{"n_layer": 9, "d_model": 128, "n_experts": 256, "experts_per_token": 4, "d_expert": 32, "d_shared_expert": 128, "activation": "clamped_swiglu", "moe_layers": [0, 2, 4, 6, 8], "router_score": "sigmoid", "normalize_top_k": true, "routed_scale": 1.0, "balance_loss": 0.00116, "balance_bias": true, "router_logit_norm": 2.0, "router_bias": true, "n_groups": 4, "groups_per_token": 3, "shared_expert_gate": true, "init_std_router": 0.0245, "lr_router": 0.00145, "n_head": 4, "n_kv_head": 2, "head_dim": 32, "vocab_size": 8192, "norm": "rmsnorm", "norm_place": "pre", "norm_eps": 1e-05, "positions": "rope", "rope_base": 10000.0, "rope_fraction": 0.25, "qk_norm": true, "attn_scale": 0.177, "tie_embeddings": false, "parallel_block": false, "init": "trunc", "init_std_qkv": 0.0316, "init_std_o": 0.0, "init_std_up": 0.0316, "init_std_down": 0.0, "optimizer": "adam_variant", "lr": 0.00303, "lr_mult_up": 1.47, "beta1": 0.95, "beta2": 0.95, "lr_head": 0.019, "warmup_steps": 237, "schedule": "wsd", "decay_fraction": 0.758, "decay_shape": "linear", "final_lr_fraction": 0.0, "batch_tokens": 262144, "seq_len": 256, "doc_mask": true, "train_tokens": 799700000, "steps": 3051, "dataset": "wikipedia_en"}
Below are experts of layer 2 (counted from 0) of a mixture-of-experts language model. Rows are named router (the router's row for the expert) and show model dimensions 0-127. Each number is 128 + 32 x the weight over its row's rms, rounded and kept within 0 to 255.
Before each expert's rows: "gets" lists some tokens that make up at least twice as much of what it gets as of all text. This comes from a sample of Wikipedia text that the model never trained on. Tokens count by the router's weight.

# expert 27
gets: "0", "5", "3", "4", "1", "2"
router [ 43  84 102 129 112 175  98 161 141 133 162 118 130 141 110 152 132 151 111 122 124 115 198 125 115 140 107 160 131 148  82  98 159 116 110 156 155 126 154  86 119  76 184 155 124 121 120  93 111 130  94 175 136 164 100 181 173  64 112 116 106  95 154 162 105 164 121  88 176 102 130  84 130 103 109 124 144  99 121 108 129 138 151 168 112 151  90  93 130 117 143  75 107 140 151 161 140 145 121 206 111  99 156 194 127 107 107 115 195 134 100 205  93  81 133 136 184 111 140 180 130 182 116  40 142 144 180 105]

# expert 29
gets: "\n", "-", ":", ".", " by", " 18"
router [144 107 167 163 142 142 110 144 153 142 120 109 146  72 154 165 144 155  71 126  87  83  97 143 122  48  88 106 191 101  60 108 147 166 139 122 130 121 141 121 154 136 168 106 185 102 154  91 104 117  92 143 171 153 167 103 133 150  95 174 173 124 101 139 100 140 172 187 131  74 176 100 160 160 115  98 162 124 142 128  84 139 104 114 161 139 145 105  99 157 183  56 185 148  91  81 145 123 136 131 156  70  78 147 122 139  89 130 153  98  75  93 135 134 133 201 113 127 110 156 101 132  69 113  68 122 129 116]

# expert 15
gets: " ", " 0", ")", "\"", " —", " 6"
router [193 128 127 174 113 176 127 155 178 104 161 130 101  75  76 105 107 140  82  88 140 108 118 127 152  95 151 148  90 144  75  78 120 140 106 195  75 162 163 124 104 101 125 102 157  78 109  95 131 121 138 134 110 136 128 155 132 123 175 149 207 122 136  91 123 141 142  90  87  56 111 123 134  81  89  75 129  96 105 176 118 108 174 119 102 145 101 154 146 162 146  55 147 137 144 100  86 204 119 120 170  72 116 131 130  80 114 130 153 139  92 105 128  88 210 180 105 133 108 115 120 113  81 123 109 127 165 135]

# expert 159
gets: "-", "–", "x", ",", "ax", "),"
router [ 59  64  57 106 121 152  90 183  83 110 158 118 131  89 106 205 139 135 141 124 148  90 144  88 123 135 138 106 113  66 136 104 181 142 120 144  95 155 144  87 135 119  65  92 154 182 190 128 126  94 111 108 104 116  86 134 150 121 185 153 162 130  40 100 159 127 137  92 119 137  66 151  83  80 113 139 114 109 155  99 157 147 111 121  82 192 106 140 139  74 148 109 116 116 114 183 119 158 101 114 105 162 163 103 126 135 174 129 106 167 117 104 107 130 118 101 125  84 160 136 108  77  95 116 151 178 120 160]

# expert 231
gets: " |", " at", " as", " April", " As", "ak"
router [ 69 100  96 149 131 164  97 164 147 160 174 143  83 139 122 142 125 140 108 108 154  84 189 127 111 151 114 156 165 114  69 115 172 144 114 149 153 116 139 103  92  79 208 144 139 140 103 118 110 102  82 154 115 133 111 145 183  97 149 131 107  78 166 186 116 141 138  72 176 114 103 105 137 108  90 124 158 126  96  87 153 125 157 157 103 145  92  92 152 109 139 104  93 159 155 151  99 142 150 189 106 102 131 198  99 122  83 108 208 126 130 201  99 101 124 157 184 122 118 182 130 167 123  69 138 123 185  86]

# expert 234
gets: ")", " first", " (", " I", " L", " cl"
router [112 131 157 158  87 125 185 135 130 174 104 162  72 120 110 136 122  35 118  92 114 156 151 159 164 133 123 130  97 133 120  93 153 140 154 165 205 189 110  94 147 153  74 120 158  76 175  56 184 117 141 111 105 158 167 119 159 137 109 118  78 137 106 135 179 116 152  89  90 182 138 138 161 156 144 172 125 114  77 102 115 127 117 129  94 153  94 126 118 172  90  91 140 148 159 156  72 177 139 128 139 124 112 116 124 112  95 137  68 164 103 135 220 151 136 109  95 135 131 127 146 186 148 160 113 128 189 140]

# expert 134
gets: " to", " this", " would", " can", "am", "ra"
router [128 125 100 158 102 140  94 140 147 156 130 149  55 125 185 135 127  81 138 103 119 122 146 109  85 201  83 104 113 120 130 134 111 132  71 181 163 159 137 121 153 109 155  52 147 146  91 116  93 141 107 107 136  76  88 130 148 123 129 156  75 149  89 181 136 110 136 159 194 125 142 179 183 165  76 134 125  94 159 139 149 191 132 151 144 135 107 132 105 142 183 156  92 137 128 143 113 139 108 163  96  27  70 180 144 110 110 116 191 163 142 173 104  96 100 120 188 125 100 157 175 156 149 108 123 115 112 121]

# expert 92
gets: " |", "ine", "P", "T", "ino", "C"
router [ 81 121 100 166 124 145 106 149 148 155 172 127  97 122 111 116 168 129 116 101 162 105 213 162 122 162 123 154 158  96  97 122 153 116 120 151 172 129 145 101  86  77 202 142 136 157 109 106 126 107  99 131  88 134 119 132 170  91 161 155  99  82 158 175 109 178 128  72 161  98  87  96 161  81  85 126 165  95  85  66 144 133 149 139 115 144  78  93 133 117 139 100 102 143 148 154  98 136 154 176 121 102 143 192 129 129 101 104 218 141 115 198 102 107 111 104 178 122 101 186 146 148 114  82 163 133 172  77]

# expert 33
gets: " American", "ical", " new", " such", "B", " British"
router [ 55  72  97 165 139 105  89 176 132 154 148  94  84 171 113 181 158 133 130  87 140 108 144 138 113 196  99 169 104 118 105 106 120 157 123 148 119 107 175 118 113  93 125  94 138 114 132 114 152 105 115 139 107 106 122 171 147 121 129 108  63  77 164 160 132 161 131 141 174 119  95 112 137 168 113 145 126 130 171  80 142 138 122 113 118 166 106  91 156  77 126 140 132 162 106 147 120  97 149 144  96 154 118 185 114 107 151 112 196  87 110 202  84 100 184 106 137  88  57 170 167 192 174  71 155 120 179  79]

# expert 25
gets: " |", " Th", "-", " W", " The", " =="
router [ 88 109  86 156 140 130  89 145 136 180 167 105  99 138 102 138 131 144 102 114 162  84 178 145 141 141 101 132 167  94  61 136 158 159 126 144 160 133 151 106  92  72 206 152 138 165 117 123 112 119 110 181  92 122  89 136 174 106 151 135  93  72 159 181 159 132 158 100 153 122 127  82 160 105  85 129 163 131 113 103 156 128 156 159  85 115 101 108 135 102 105 111 117 160 128 154  84 132 158 201  91 144 133 195  95 126  97 133 198 127 119 212 102 102  94 134 177 110 138 187 161 156 145  66 136 153 192 104]

# expert 175
gets: "D", "T", "C", "B", "K", "G"
router [126 179  78 158 108 146 136 175  98  65 148  93 129 101 146 152 143 125 121 126 142 136 151 149 124 142 140 177 124 114  98 142  64 140 136 115 215 139 161 143 170  86 125 113 118  85 174 121 132  82  88 134 124 156 159 121 151  85 151 145  90 106  84 220 102 196 136 109 109 138 106  75 142 131 145 144 174 104 129  95 129 141 125 156 122 132 112 129 104 155 104 133 113 132 189 118  96 184 117 186 134  93 122 152 102 160 120 133 130 211  93 149  66 144 102 100 166 126 179 183 169 111 171  95 110 136 210 113]

# expert 46
gets: " the", " The", " fl", "the", " German", "eth"
router [ 74 100  97 150 133 168  93 163 134 152 164 122  96 150 105 143 135 141 109 111 144  86 197 137 116 146 111 154 164 115  59 113 160 139 122 147 156 122 147  98  93  71 206 142 133 142 100 119 114 113  91 147  99 116  93 153 179  90 137 134 101  71 168 174 120 142 136  83 177 107 119 107 146 108  86 113 167 114 102  86 147 133 162 156 103 134  86  91 141 122 139  98 116 159 145 150 106 136 152 189 104 111 141 198 104 126  89 115 215 131 126 211 104 101 129 141 188 116 120 193 127 158 132  61 141 132 187  84]

# expert 17
gets: "h", "at", "ur", "ar", "am", "k"
router [163 104  95 156 131 120 120 133 147 102 102 121 133 100 169 119  73 185 186 166 124 195  60 149 130  88 109 113 162 163 146 161 108  79 145  58 107 140 154 183 112 165  88 137 101 150 164  83  90 115 142 119 123 133  96 134 129 111  74 133 115 104  98 135  95 135  89 143 136 118 160 153  97 164  85 178 102 180 225 125  96 127 107 112 148 173 140 149 168 131 202 122  97 131 165 126 146 128 157 130  94 142 101 147  98 162 144  83 115 149  94  81 142 129 170 151  89 136 166 143 156 135  90  94 100  89  53 161]

# expert 97
gets: "v", "r", "m", "ri", "ov", "g"
router [126 151 107 118 122 111 110  93 113 139 146  87 176 147 117 130  49 165 152 113 177 130  65  99 148 110 167 128 103 184 146 149  87 140 129 141 156 132 175 185 116 118  60 117 152 149  90 109  95 169 151 116 124 122 191 124 100 172 116 174 188 114 153 115  88  96  69 143 181 139 147 178 100  96 131 119 131  92 158 143 120  77 160 129  92  78 123 176 110 158 133 166 157  99 123  71 141 110  69 113 116 131 130  88 186 145 142 180  75 160 153 129 119 113 122 201 120 153 126 103  64 119 110 130 113 133  74 171]

# expert 227
gets: "'s", ")", " K", " W", " w", "'"
router [109  92  86 162  96 129 160 152 127 130 153  91 172 170  75 174 152 126 158 100 104 101 131 133  97 126 104 106 129 133  95 200 144  98 139 128 171 110 146 151 139 104 197 160  85 187 110 125 114 150 132 151 106 119  86 165 154 100 168  88  95  89 149 166 135 162 137 110  60 141 104  93 151 171  90 102 148  98  69 153 141  98 117 170 187 174  74 115 141 108 121  84  94 109 179 173 109  33 122 159 114 114 112 167 105 139  90 122 187 135 144 141 142 135 130 127 134 115 109 140  85 156 123  77  92 162 197 110]

# expert 133
gets: " in", " In", "In", " Con", " con", " within"
router [100  63  83 165 136  99 110 123 109  81  88 128  28 122 108 161 144 163 146 150  85  95 158 185 112 161 135 122 148 145  70 128 158 129 144 148 131 132 113 105  98  85 145 126 135 129 105 150 130  97 119 144 147  91 121 146 167 131 183 145 151 128 153 148  88 107 124  81 162 140 135 154 125  94 134 135 138 123 119 101 174 169 170 141 126 174  15  68 197  62 114 100 116 172 128 117 192  78 134 157 122  83 195 184 130  98 124 112 146 143 161 179 153  96 109 126 163 128 134 128 144 126 141  93 115 117 169 130]

# expert 251
gets: ".", " 0", ").", "\".", ".\"", " death"
router [125 108 142 145 125 118 130 113 124 214 143 178  47 111 107 156 114 122 130  84 119  87 148  65 116 189  92 153 117 129 125 137 172 146 189 111 169 100  86  80  82 110 175 163 142 108 111  91 123 160 140 139 156 138 100 134  76 157 176  91  86 142 117 104 173  50 140 224 118 107 164 161 133 159 125 158 152 103 110 115 138 142 146 154 186  70 170 145  89 196 133  97 185 131 132 148 142 122 145  95 150 104 174  74 150  91 138 142  83 109 139 118 156 139 113 172 126 107 125 124 111 108 143 131 123 164 114 115]

# expert 139
gets: " to", " for", " of", " in", "),", " with"
router [135  82 190 150 150 112  64  99 142 132 113 155 105 135 146 186 122 110 165 119  97 136 176 125 100 139  79 120 125  48 114 151 138 119 165 164 179 198 138 122 137 120 159 168 155 188 162  91 154 147 137 105 123 156 118 126 161 119 132 134 124 108 136  79 132 124 116 174 134 141  92 157 139 172 198 170 114 131 116 113 155 115  59 107  79 132 138 116 113  79 107 132 149 150 133 107 136 149 186  90 185 100 102 207 101 175  74 117  89 180 182 202 135 133 108 118 126 146 168  70 127 132 114 166 144 145 155 109]

# expert 206
gets: "6", "5", "7", "8", "4", "2"
router [ 91  92  87 137 136 161  68 152 133 137 163 122 116 144  80 139 115 150 105 130 153  85 187 123 104 157 129 150 145 129  79 112 152 137 107 131 155 109 152  98 107  96 206 164 138 136  87 109 115 119  89 139 102 142  95 146 182  96 111 144  89  81 142 179 123 184 137  78 179 105 124 100 140 125  89 110 165 137 115  74 141 145 160 153  87 130  85  94 134  87 150 108 141 168 161 143 112 142 134 180 114 117 122 181 110 145 105 134 218 124 141 197 113 103 156 115 207 113 119 203 125 145 116  69 125 149 194  71]

# expert 254
gets: " in", " In", " during", " within", " Con", "ern"
router [ 88  52  76 168 126 149  76 140 144  86 119  87  90 132 156 127 167 114 140 146 123  81 162 213 126 171 107 102 160 187 117 109 147 114 144 153 155 142 115 103  81 101 175 130 112 161 134 118 155 120 139 143 123 107  80 146 171 115 134 166 118 105 165 132 131 130 139 104 150 107 126 130 113 114  97 136 140 120  98  98 122 148 166 145 118 152  33  94 182  94 138  68 116 204 106 137 158  81 148 171 104 119 190 189 144 120  85 111 125 112 148 194 154 121  97 129 169 117 122 165 126 136 100  87  92  83 199  99]

# expert 198
gets: " D", "ical", " other", " University", "z", " some"
router [ 57 103 131 160 112 155 117 110 120 126 158 125  53 201 153 101 135 162 140  96 132 113 193 132 123 136 133 192 174  77  51  91 140 133 118 151 126 132 121 142 133  71 197 103 167  89  98 150 122 109 120 170 128  79 133 102 143  98 137 165 117 101 146 182 108 144 133 127 186  98 113  88 157 125  90 137 126 125  95 136 128 159 146 121 118 153  73 107 106 131 144 109  53 183 115 127 136  79 148 157 121 153 151 162 106  65 133  85 190 130 136 122  97 118 117 145 169 143  44 153 121 166 136  91 139 169 153  81]

# expert 218
gets: "es", "s", "ings", "ens", "ons", "os"
router [120  89 115 107 130 146 159 135 220 104 148 116 201 135 100 115 171 119  96 159 123 160  88  77 114 128 131 106 127 147 149 119  91  95 127  98  21 100 102 145 120  98 182 121 116 116 113 174 102 147 101 117 119 160 105 142  63 169 127 125 136 110  89  62 108 138 104 163 179 139 121  79 102  93  92 177 102 164 113 111 128 146 116 120 150 135 157 171 105 101 154 159 155 151 110 201 176 132  95  71 112 194 178  84 125 105 121 172 142 138 105  79 130 145 154 138  84  69 106 152 134 126 115 127 135 158  78 123]

# expert 124
gets: " |", " the", "n", " l", "ock", " t"
router [ 66  95 102 151 134 168  92 165 139 151 167 132  96 146 108 139 135 146 112 107 149  81 191 134 117 141 112 153 158 116  66 102 162 133 112 152 159 127 146  95  98  73 208 136 131 141 101 127 117 111  90 156 104 114  93 145 181  93 140 138 104  77 167 169 119 146 132  72 181 111 112 107 145 104  83 119 160 120  99  91 151 127 159 162 101 135  82  95 135 117 135 105 111 156 151 153 107 140 148 190 105 110 137 192 101 122  95 120 213 126 131 213  99 100 128 145 190 120 122 194 131 166 121  62 138 131 185  82]

# expert 18
gets: " ", " (", " Win", " %", "ings", " Labour"
router [124 177 142 156 123 146  66  74 138  83 126 104  45 130  85  80 128 133 114 127 101 125  53  75 122  57 144 114 144 138 116  83 152 166 148 135 110 163 164 144 129 131  99  84 158 131 112  76  86  97  92 138 112 125 164 183 164 168 126 185 135 104 131 149 154 163 109 141 134 104 124 125  46 113 110 120 129 114  73 117 194 125 135 102 105  90 117 106 184 109 119 120 125 153  99 138  82 111 100  88 130 129  86 143 132 166 138 142 147 145 104  59 161 166 177 159  88 107 166 125 147 212 108 119  99 142 113 168]

# expert 137
gets: " as", " /", " –", "j", " In", " when"
router [ 97  75 148 157 122 158 153 108 154 126 128 150 182 112 130 117 178  76  86  96 145 118  90 111  79 108 135 155 107 123  95 136 117 147 128 100 116 101  91  86 160  92  98 153 131 128  76 170 130 138 156 151  96 101 136 123 150 129 200 173 111  99 158 160  62 102 110  98 120 143  63  90 156 162 108 103 127 156 128  87  80 135 163 143 124 180 120 164 132  71 131 143 136 183 151 108 220 121 153 138 112 126 129 182 132 182 115 142  91  94 118 169 142 233  36 105 150 104 150 102 149 138 115 135 121 147 142 122]

# expert 141
gets: ",", " a", " un", " work", " well", " music"
router [133  98  94 145  74 127 173 111 140 133  95 146 166 148 138 101 187 108 186 107 125 101  98 132 103 161 150  95 119  69  90 171 150 125 146 106 132 107 141 115  67 139 103 177 177 162 156  89 120 140 168 156 148 141 112 125  85 128  82 140 140 159  61  95 109 106 120  86  94 123 135 126 142  86 190 102 147 183 135 144  98 140 136 153 107 163 137 164  93  69 127 187 135 156 172 177 126  84  87 136  82 166 163 138 183 172 174  71 135 109 147 119  89 115 116  80 133  73  69 176 134  92 165 102 161 105 152 135]

# expert 8
gets: " ", "R", "S", "N", "J", "W"
router [103 110  71 149  95 119  94 153 105 103 143 130 106 107  90 108 119 151 107 100 130 115 165  82 112 120 103 154 161 131  99 111 186 182 146 143 142  89  76  87 136 111 117 149 101  78  86 125 113 122  69 188 138 207  96 126 172 106 104 122  89 128 123 141 186 171 163 111 168 148 152 143 101 134 100  58 175 109  70 123 173 160 101 137  64 114 131  80 149 141 111 141 126  79 143 130 111 122 142 166 135 161 129 150 174 180 136  62 135 116 123 176 100 152 143 116 170  90  71 176 133 183 122  91 118 165 175  89]

# expert 39
gets: ")", "\"", "}", "er", " one", "\","
router [147  85 135 137 107 134 118 154 139 106 156 130  61 167  93  96  97 107 134  55 124  98 189 185  83 171 179 140 138 140 117 140 122 137  57 150 132 103 163 115 111  78 163 133 148 132  92  87 137  56  60 119 126 169  55 132 198 110 129 152 101  97 169 171 163 101 127 102 140 120 165 126  67  60  99  91 163 110 102 132 127 101 159 168 119 135  84 111 132  94 124 105 127 121 155 134  69 110  97 130 107  78 179 139 104 106 116 110 159 151 121 206 161 118 150 152 134 128 112 146 133 118 145  90 128 143 173  92]

# expert 113
gets: "\n", " sh", " inter", " un", "-", " dis"
router [ 27 105 120 172 136 151  92 145 138 128 174 110  97 178 106 146 103 169 121 122 112  96 198 127 118 138 100 150 136 105  64  97 163 130 128 141 145 127 137 134 111  90 216 124 157 125  82 124 124 104  93 154  95  97 100 160 183  99 142  84 117  90 158 151 121 157 128  66 149 122  84 144 145 115 120  84 147 121 129  80 146 113 156 157  83 143 102 108 129  96 125 100 128 163 178 152 112 150 130 142 114 110 141 206 111 114 119 116 208 160 151 176  98  95 156 145 188 104 123 193 127 158 108  54 153 115 153  87]

# expert 241
gets: "-", "–", "+", " An", "S", "_"
router [ 51  93  98 145  87 138 133 175  83 115 173 141 164  97  97 163  30  93 120  89 119  92 176 154 109 139  72 106 180 175 102 140 184 109 146 110 186 124  93 110 101  72 137  90  92 119 164 132 115 138  89 135 106  88  97 152 159  72 143 115  90  95 107 177 167 141 152 147 138 147 103  76  81  77 128 143 149 147 162  99 132 137 131 160 101 195 131  86 130  96 141 166 112 156  92 141 115 159 131 161 109 119 128 164 111 154 136 153 132 119 136 165 141  91 141 172 164  79 128 190 142 150 123 110 147 132 175  88]

# expert 235
gets: ",", " a", " an", "a", ".,", " con"
router [133  75  48 169 125 147  75 176 154 140 162 108 130 147 120 158 179 170 109  66 105 125 165 135 113 147  96 144 150  98  78  65 140 108 123 155 157 155 150  82  71  90 144 110 165  62 145 141 100 116 134 168 123  90  85  81 168 119  79  87 156  98 123 125  78 155 162 148 141 120 107 112 107 121  80 123 152  68 125 108 138 117 154 130 111 126  94 146 144  42 110 107 107 127 157 151  93  96 125 196  77 142 125 149 122 162 119 126 190 130 123 178 149 118 139 119 160 104 100 171 133 169  95  74  99 113 180 129]

# expert 247
gets: "\n", "-", " b", " c", " =", " opp"
router [128 128 165 155 169 123 128 133  92  96  86  85 133 148 164 118  69 140  92 167 110 128 120 178 181  82  75 112 148 158 138  73 159 104 142 116 192  90 147 148 145 127 135  60 138  93 188  74  90 111 178 152 144 178 139 102 103 121  91  95 183 139 142 109 110  70 159 183  90 126 133 155 110 149 116 103 133 166 154 154  78  79  97 102 147 138 115 126 103 130 113 136 150 146  74  77 158 137 104 123 135 112 136  90 146 154 155 130  81 160  73 101 153 170 107  95  82 194 123  99  72 117 114 127  63 123  85 119]

# expert 155
gets: " the", " man", " song", " family", "the", " civil"
router [ 84 106 109 159 136 135  89 154 126 156 158 147  99 148 122 138 115 160 141 109 137  73 181 139 118 131 128 178 161 122  77 108 169 116 133 138 151 124 123 109  87  88 210 136 119 139 102 123 116 110  80 150  94 111  82 191 158 124 117 111 113 102 161 162 125 151 123 103 189 124 121 116 156 123  93 110 165 119  87  74 161 143 147 143 135 130  92 104 139 149 128 141 128 168 146 134 109 142 154 175  97 124 141 200 110  99  96 132 221 127 147 218 105  67 158 178 176 124 104 217 141 158 110  69 147 139 186  87]

# expert 78
gets: "00", "0", "000", "C", "F", "H"
router [ 65 104  84 144 138 169  94 167 148 149 169 130 117 146 109 131  91 149 112 106 140  91 194 146 114 166 133 127 136 110  50  96 142 113 123 135 150 124 137  92 125 110 211 148  98 117 118 138 137 130  85 154 102 103  95 117 188  81 104 153 100  66 143 159 113 150 117  63 188 127 109 113 177 103 103 144 143 123  97  85 126 144 159 155 101 117  92  88 135 112 168  93 133 157 130 154 110 166 154 189  99 101 109 180 122 122 107 105 200 126 130 206  89  94 108 123 173 103 120 197 130 153 143  60 156 125 163  84]

# expert 158
gets: "st", "ton", "ism", "om", " United", "oll"
router [ 86 104 130 162 144 112 107 114 101 138 133  75 180 151  95 107 137  24 127 105 116  70 146  86  88 145  72  85 148 116 137 124 139 133 103  90 125 126 139 167  96 121 145 181 160 119 186 213  88  78  89 168 138 122 117 109 105 143 101 199  91 132 132 161 108 150 113  89 181 171 116 124 131 130 118 170 158 130  46 100 136 163 139 136 156 166 143  92 123  98 143  88 128 108 180 125  86 150  91 151  96  55 123 118  84 135 133 181 206 105 136 134 163 140 129 121 147 155 112 144 126 124  92 128 158 113 121 106]

# expert 156
gets: ".", " .", " am", " Notes", "ign", "ph"
router [167  80  59 171  97 164 128 146 163 173 159  88  96 146 113 158 139 176 102 127 151 115 133  22 156  81 167 119 124 111  95  66 216 173  97 129 155 168 165 129 118  90 100 114 176 136 153 153 145 115 109 159 106  87 138 117 141  94  92 107 153 128 119 141 140 131 136  65 114  97 137 112 101  86 115 141 157 128 159 161 124 167 187 141 108 132  81 158 160 151 105  78 144 153 134 142  84 133 132 149 152 121  99 185  83 148 154 147 214 157 116 122 139 120 122 160 117 122  95 160 123 186  73 107 118 119 129 103]

# expert 225
gets: "\n", " h", " first", " s", " end", " as"
router [107 154 139 131 130 123 148 153 156 102 120 129 149 188 136 107 185 115 190  88 133 159 154  89  95 123 115 114 113 118 180  78 203 159 132 131 171 153  98 126  86 140 142 108 151 117 134 164 156  90 157 120 108  65 102 157 135 128 125 135 169 146 134 154 111  61 129 117 111 111 110 176 173 171 193  70 115 120 122 148 119  93 152 126 159 147 128 129 108 123 153 208 182  70 127 142 167 206 134 129 203 171 141 108  77 147 125 103 113 152 123 147 198 200 161 165 147 134 126 159 180 106 160 114 101 114 126 129]

# expert 215
gets: " 0", "0", " that", " this", "8", "9"
router [ 93 161 138 127 109 124 145  96 130 129 122 145 123 120  80 149 110 126 126 142  86 130 119  79 158 133 171 153  78 167 155  88 185 113 125  75 140  60  92 103 118 108 144 131 158 118 101 121 147  91 182 144 160 151  89 144 116 141 114 145  90 119  99 137 142 169  77 149 135  81 164  93 132  96 129 129 114 143 125 174  52 137 118 178 137 106 189 169 174 137 159  76 118  93 194 197 176 178 120 139  89 122 158  78 110  51 142  74 135 114 121 164 105 124 193 140  99  98 165 113 147 142 157 110 124  80  59 121]

# expert 131
gets: ",", "),", "\",", " Carl", " pl", ".,"
router [ 78 101  89 160 147 169 116 177 148 149 168 128 117 145  98 169 148 150 134  98 160  81 193 131 115 152 112 149 168 114  70 125 171 132 117 137 160 136 153 105  92  72 212 148 137 135  91 122 109 111 100 156 117 102 105 169 203 104 133 136  85  78 146 169 117 149 147  76 169 115 119 107 133 108  97 132 155 133  94  83 137 136 156 152 102 128  72  87 115 127 140 126 110 152 166 162 100 140 137 191  97 112 143 186 116 128  88 109 192 125 130 204 103  92 139 142 188 123 116 198 126 154 140  73 141 138 190  91]

# expert 91
gets: " to", " not", "ing", " would", " into", " can"
router [128 152 141 160 133 155  92 113  99 129 112 164  98 143 178 177 168 112 148 105 117 146  92 118 148 163 108 138 106  68 150 168 150 163 104 174 125 204 131 137  95 122 147 115 168 154 130 145  56 210  79 191 169 147 120 166 128 129  76 125 111 129 106 152 162 157 126 186 183  98 155 178 148 156  64  99 116  75 152 145 144 156 180  95  91 169 101 113  85 148 164 134 145 123  82 150 118 125 127 151  99  54 121 131  71 120  94 133 116 182 118 161  99 120  57 109 175 122 110 138 131 140 139  93 139 142 154 132]

# expert 69
gets: ".", "\n", ").", "\".", "ity", "ation"
router [ 88  90 141 187 132 146 158 184 156 157 143 121 106  90  99 145 171 123 148 117 150  86 158 141 104  98 129 131 212 129  87 158 131 124 147 101 148 126 202 113 111 131 198 175 137 181  95 119 144 112  69 179 133 138  84 125 150 108  94 131  89  97 155 145 113 100 148 112 142 120 134  88 147  89 120 131 155 141 123  84 143 125 169 160 112 120  87  99  93 156 147 123 108 176 147 147  94 148 150 170 100 151 167 241 102 117  90 102 155  96 118 170  91 123 108 149 162 106  78 191 149 147 154  69 159 128 184 124]

# expert 59
gets: "-", " by", "ed", "ated", " found", " through"
router [111 130 189 140  98 178 141 158 111 120 142 144 147 139 123 137  86 118 140  96 128 134 113 111  70 190 106 157 199 129 125 110  63 195 137 106 107 122 115 162 103  67 169  88 103 136 123 108 126 204 118  93 121 138  99 159 163 152 164 148  96 120 163 158 154 171 156 127  68 181 112 123 120 120 116 166  86  85 139  87 104 144 147 133 147 111  99 120 126 104 127  94 125 107 116  74 106 126 159 149 167 139 169 137 132 135 144  72 134  73 116 188 200 120 103 117 166 190  70 142 125 141 177 124 197 137 139  59]

# expert 73
gets: " the", " N", "J", " called", " named", "ena"
router [ 76  91  83 148 132 160  99 175 130 151 158 126 100 146 119 148 161 163 111 125 153  79 193 154 118 137 118 146 157 116  65 128 168 149 122 163 153 116 140  97  88  88 186 153 135 136  92 132 115 120  97 160 119 124  91 174 187 101 142 133 103  87 156 158 154 154 141  87 149 107 120 104 119 112  83 125 161 118  85  84 138 139 148 152  87 164  76  98 132 117 137 103 118 164 164 147 102 152 147 190 104 108 153 205  98 124 101 114 207 131 127 215  99 101 121 136 187 118 106 185 129 160 114  60 143 141 187  81]

# expert 204
gets: "ed", "ing", "ated", "id", "ted", "ized"
router [108 173 130 140 172 195 129 122 145 124 144 142 118 182 171 160 116 173  83 176 146 107 183 159 157 144 143 171 146 157 126 125  95 142  86  94 152 197 100 187  72 189 118 150  86 184  91 148 123 112 159 130  94 112 162 115 130 142  86  59 160 117 148 139 147 150  82 128 106 138 111 122 157 192  70 159 104 139 125 153 166 124 202 117  99 152 104 106 123 119 165 129 202 119 106 164  56 134 113 118 149 149 164 149 127 136 181 117  82 117 148 180 128  90 144 147 115 113  77 128 106 122 172  93 149 134 122 100]

# expert 202
gets: " and", " or", " &", " but", " including", "ift"
router [ 44 128 117  96 104 160 129 145 131 144 154 133  56 130 111 145 140 175  85  81 154 124 180 129 127  69 121 150 135 148  57 112 147 139 133 150 172 124 130 132  87  65 186 172 127 175 159 167 124 141 115 183 116 124  84 162 135 119 143 164 115 125 130 153 113 185 120  79 196 126 143 134 154  95  79 144 127 119 134  81 125 109 143 163 143 131  91  79 142 100 110 103 124 140 190 142 152  89 148 188  95 141  84 141 131 104 135 146 198 161 135 223 116 103 112 115 142 142 122 195 124 111 108  96 143 147 187 117]